From a checkpoint of a small mixture-of-experts model trained on Wikipedia.
Size: 12 layers, width 320, vocabulary 2048.
Experts: 48 experts in each of 6 layers, 80 tanh GELU neurons an expert, 4 picks a token, a softmax router.
Training: 230M tokens, 3502 steps.
Below are experts of layer 2 (counted from 0) of a mixture-of-experts language model. Rows are named router (the router's row for the expert) and show model dimensions 0-79. Each number is 128 + 24 x the weight over its row's rms, rounded and kept within 0 to 255. Numbers have three digits each.
After each expert's rows: a language model's description of what the expert responds to. This comes from a sample of Wikipedia text that the model never trained on.

# expert 22
router:101125126140134104098111112168123129129142111124147105111117143113088120125160137095075140143136126134142135113093131149113152173133126136133134143164114131134078135076132124147135149118121136176077097116075119103082155132142117119156116059
Description: Place and institution names

# expert 29
router:107144147148132102107103112163091123165142109115131167115112147105097112127138134116119117158165132159100116100133141158117143150150141102142121139134079102103126122089106132171139138170108152161081130101085152142130158129138066139161119089
Description: Spaces, commas, word starts

# expert 12
router:119175157136158094107083115140106133147168127098137149112078161145127125145154142088110116175170131170117116108122138152126133154132124119127100144142116094116103068127114102115142114181109091173079140107069133127128151139141109129136108097
Description: Table-cell fragments

# expert 6
router:127162131152127123098134141155150133127150082170168140116130133083138119143132182116106117173130119116126121087118149156116156152133128131118159134140081134154089078122148161149149129105097140139123136126127129177100125173143117117126121110
Description: Prepositions after verbs

# expert 41
router:140165115152152114125079098127149147157138066131135157069095131133130109139154154092120108141143188131122124139112136154137115149136097096149124152138092122143098071112141146132124146147102149121084125129099117122139126125143177108165091126
Description: Scientific word fragments

# expert 28
router:100134166123157099098057082156173149154135140109142120123121118142159115174154132125128120169144135166125095121112137178120117158113119135114087164136128118155124154126127101142123118172131161185108158107094123101110125121128131147150114082
Description: Numbers in statistics tables

# expert 23
router:108133128124158091121094112137098139149187105150133144103105146092123125159160156089094110138142134148121106104111123134148171137140144124141123141134103122106107126106118117155119155156122148165080123092117182160108146136134127159148094075
Description: Acronym letters

# expert 21
router:102158165144176116116115122132104125138195144155162160081121163141112121122136127097133103157142133149124119117116142147122137129119113125177143143139118113124103117134088128121114130118098134129114137123119134136144183123143114128139117116
Description: Sports word fragments

# expert 39
router:090158128173196112088113103162095162135162121136133099093076128116123111116140139100075112094154153152127137098122141145112135159122126101145150128149122120158072126067143100131119141081117124122078139111096110118139127130140145166186134099
Description: Letter n and syllables

# expert 34
router:113140152148139108104102114154092112160139102116128172118105141103096117130140142123112111149165136157105122105138145159118143144151131096143116147134075104105121121084104139169143122170108155159074125099090153143129161137131060143162115089
Description: Commas, spaces, initial capitals

# expert 14
router:093153164077123102101065115162146124183120118121156142122093151111094123151200155110144109126142124122069112133113129156120131153123173096128141131131125115094136154105127116137137168161118147131111089130114121129088124115135157146172117132
Description: Taxonomy and species text

# expert 26
router:115145146146129116130106120165085139162150124136122162116096147106088115129137158108118106142166126166124121095145134151122144141147149105149109157124087092111117133085095121160144128169104154158071119091096156136114153144139077140175110087
Description: Inner syllable pieces

# expert 16
router:124142124117168118126133132123115135130177108128135159082115149115117117111193171100126123115208132147111122080088128138105171192141109120160125145133122085125091102100166138152142158150128168137103131115139163116113122125142105149185154141
Description: Lowercase word-start syllables

# expert 46
router:104143152141140099108101117163091121162133094119126155122113149100099113121139144117113118161163123157102120103128143152113138150150138095137125137141085105104128128077113126166140134166107156159057121103093145139125163125129067138165114087
Description: Word-final letters and prepositions

# expert 31
router:136140180109138096119096132159156195144177131138154104104119129152142108134169121102137102151149192182099099139138129123108118140133166130148113140145138112176114139132132073159121137135111142140145119095083116176083140118136145145170111100
Description: Infobox and geography text

# expert 40
router:134136082151149098108115097119096151161110074129138166076105147147136092130166146109114118121179135165099115130105137163128143162133091076154113161140111106152118104085176145143120161123131135111105093117103149142140108134143117115135079091
Description: LaTeX math and prefixes

# expert 9
router:126140150169169138105093121127094169153177117135132164107075173098116119117130135124119117131167180145144130094126146155108144164137132094127117121157080105134122109122112071124138160158118120165103119132098149140117139141142121110173134109
Description: Plural and final s

# expert 32
router:123149130120175111108130122170120148150163142149142143109124122112109109121158125090098116145209126167149130102111115138143148149131104104169101144146135100137096138127121142123092140088115153144077125085145141111094127125136113121131122085
Description: Two-letter name beginnings

# expert 13
router:099151182154148137121132123137077108133160166151141123108113127144110123127126118114132131174187132134126098105115137140118204117103121135158109136153126134119099111136100136126109145127105128168107137114138109130115192162127092145111118136
Description: Sports career words

# expert 30
router:122142168130140117116112112161088118156149117132145156115101156081112116123137149108116112163176137151114126098131147155119152152141141117137115147131101102101123105087123124175140146153105153158080125108086160132123160135142079146159115086
Description: Vowel pieces and spaces

# expert 3
router:129152137140146070098138126165110105118139086131192137114137128157113115157136134117094096140128124127118102119099137130116109139165127117128173112158095108140071122104135116170135111141061143155123128123123090149093141154135136147147128127
Description: Verb past endings, infobox fields

# expert 45
router:123139127131170093117112122137136130151142126139169160113128135079134121146129129125105112126195137163130105115135151152109158140153151124140099152141079108121112095109114124145150151109101153141094146099121163129133131152135122100199122096
Description: Arabic name syllables

# expert 0
router:119130128108201089094086159116137123129163077137170126093079139117089122154127134104076107145173154165126130098139137147119162195129138121140082142128098150122142132145119115099122154137110140155094133136139124173127135137134134158114122096
Description: Mid-word vowel pieces

# expert 8
router:126168151143172098089096084166100120140170124108151126104129142117106116121161148092083117135148130154120089102073145167135152148143118112179121140155103132138107078145101129145130159099134117160102133129097164142115171142130118144152084071
Description: Capitalized name-initial pieces

# expert 2
router:120170151145159097118100124148152120117192115151131096116130127050115106158149171128101121143154149137111113124156136152114154136141117118129120122155078118125103120133151132131115140101107158124071121119099140157118154145133132130160124117
Description: Name-start word pieces

# expert 7
router:110139142141137116115093123163096123171145103115125177118110149108095108129140137109112104160160127162102121104138155155119140139147150102148121143132083110099122129084109141165146134173104161168070134096091164144122157138142066148161114089
Description: Capital initials, word-internal t

# expert 11
router:102143147132141099119105117156093119166140106118124165123112146098098113128128140119106107164167130159108117103129140159117137153150141102147106157133079112105122118083109141162144133168111158166072138092093155148125157136129066142157112089
Description: Spaces, prepositions, name pieces

# expert 36
router:149135123137146079115078110149098141177130127131147140118126146109103105136133173098105086138141136144093109119138130145105168129118140078129115156142102118135081113088138090161128162115103147176110118122084142128103123121115127181141113061
Description: Non-ASCII and IPA bytes

# expert 20
router:125124138100172091125091117123153120150155116139134154094081166128115127125133131093123126148168165152132119101130130152134173160146118127151154178150137118144108139081146104140153130089116147162073135107096141095150123136139104113172109115
Description: Initial se/con/de syllables

# expert 10
router:110136147159129117110113116141094114154145108121134156129121148103102111130130141104116123155168130151108122096135149146120135151159151113145112151135087112111132126099117127162137128170101165170092126107093161126129144128132074148171114084
Description: Mid-word letter pieces

# expert 27
router:116146147145123080107102129141108128133141122125168133092142142095129112130140136087089082140140133140119131124142136153108149147146128129143095143143085131102107130095108103146127145130116189202126135110111119143118169126129117166125109106
Description: Years and numbers

# expert 19
router:123187096109145072104128103142100140139159110173165127084144126114162105151124143110085132138164118165132104100092126142137143168113079102147145148128079108136082125081157117198113132110127152152082111131154094145105128122125119127116126071
Description: Latinate word stems

# expert 5
router:117138102112133111126108125116102157177158108146119173089100145142147124141155149106137144120144169141097106105122137134120120152128154080140107162134081103138107126108145151118115139169092192118137084132134132112131102116130126135148107138
Description: Mid-word stems

# expert 4
router:116118117147148136113123105087151140159150117147165133090058135131107137158151115092090118126155127146084119128092139153114150179113147086152125142142098127121113131108130146108151144151094166123129104114118111168138095130133169107140094081
Description: Consonant-cluster word endings

# expert 37
router:147134132109141104103120139157096167130116114094144087149121141107112119159155167084151093120147117143129128123127129124122124125168152128129090111133130094152133136114144116144138146107085112118136122114088164122111184123141122161126109122
Description: Credit prepositions, participles

# expert 25
router:122143100143162100131131148136103163140124157099132154098134148124145122126144140150121071155149134106124127142144136134130184131130119131146113114166125124129102119110135128147146111103086135143132105121142139124086114138126115136122138128
Description: Media and object nouns

# expert 42
router:113128108130136110115120110126121182128150148142159132114083132125145114168139124105136064124150136106126124108127149140131153148172159119125155124151108098119110148095118137152151135158108120160128148100081154140090132126138153118166102082
Description: Noun suffixes

# expert 47
router:104167159089124106122120134157162141138191095148147082125101124114108117120133149107099136159149119147128107109123124146127123181133151133129148154149101095151112112118155123129144135118095146140100119101118134120095203129130162098154119083
Description: Place and office nouns

# expert 15
router:117202129108118073120105083166146148148136114148137110136144127084112117146167167093094119119162174159108126103111127152113127162122136129129112127139108147104081099125124151180115132110115127131118094122101139124134112150131106132147145103
Description: Foreign name openings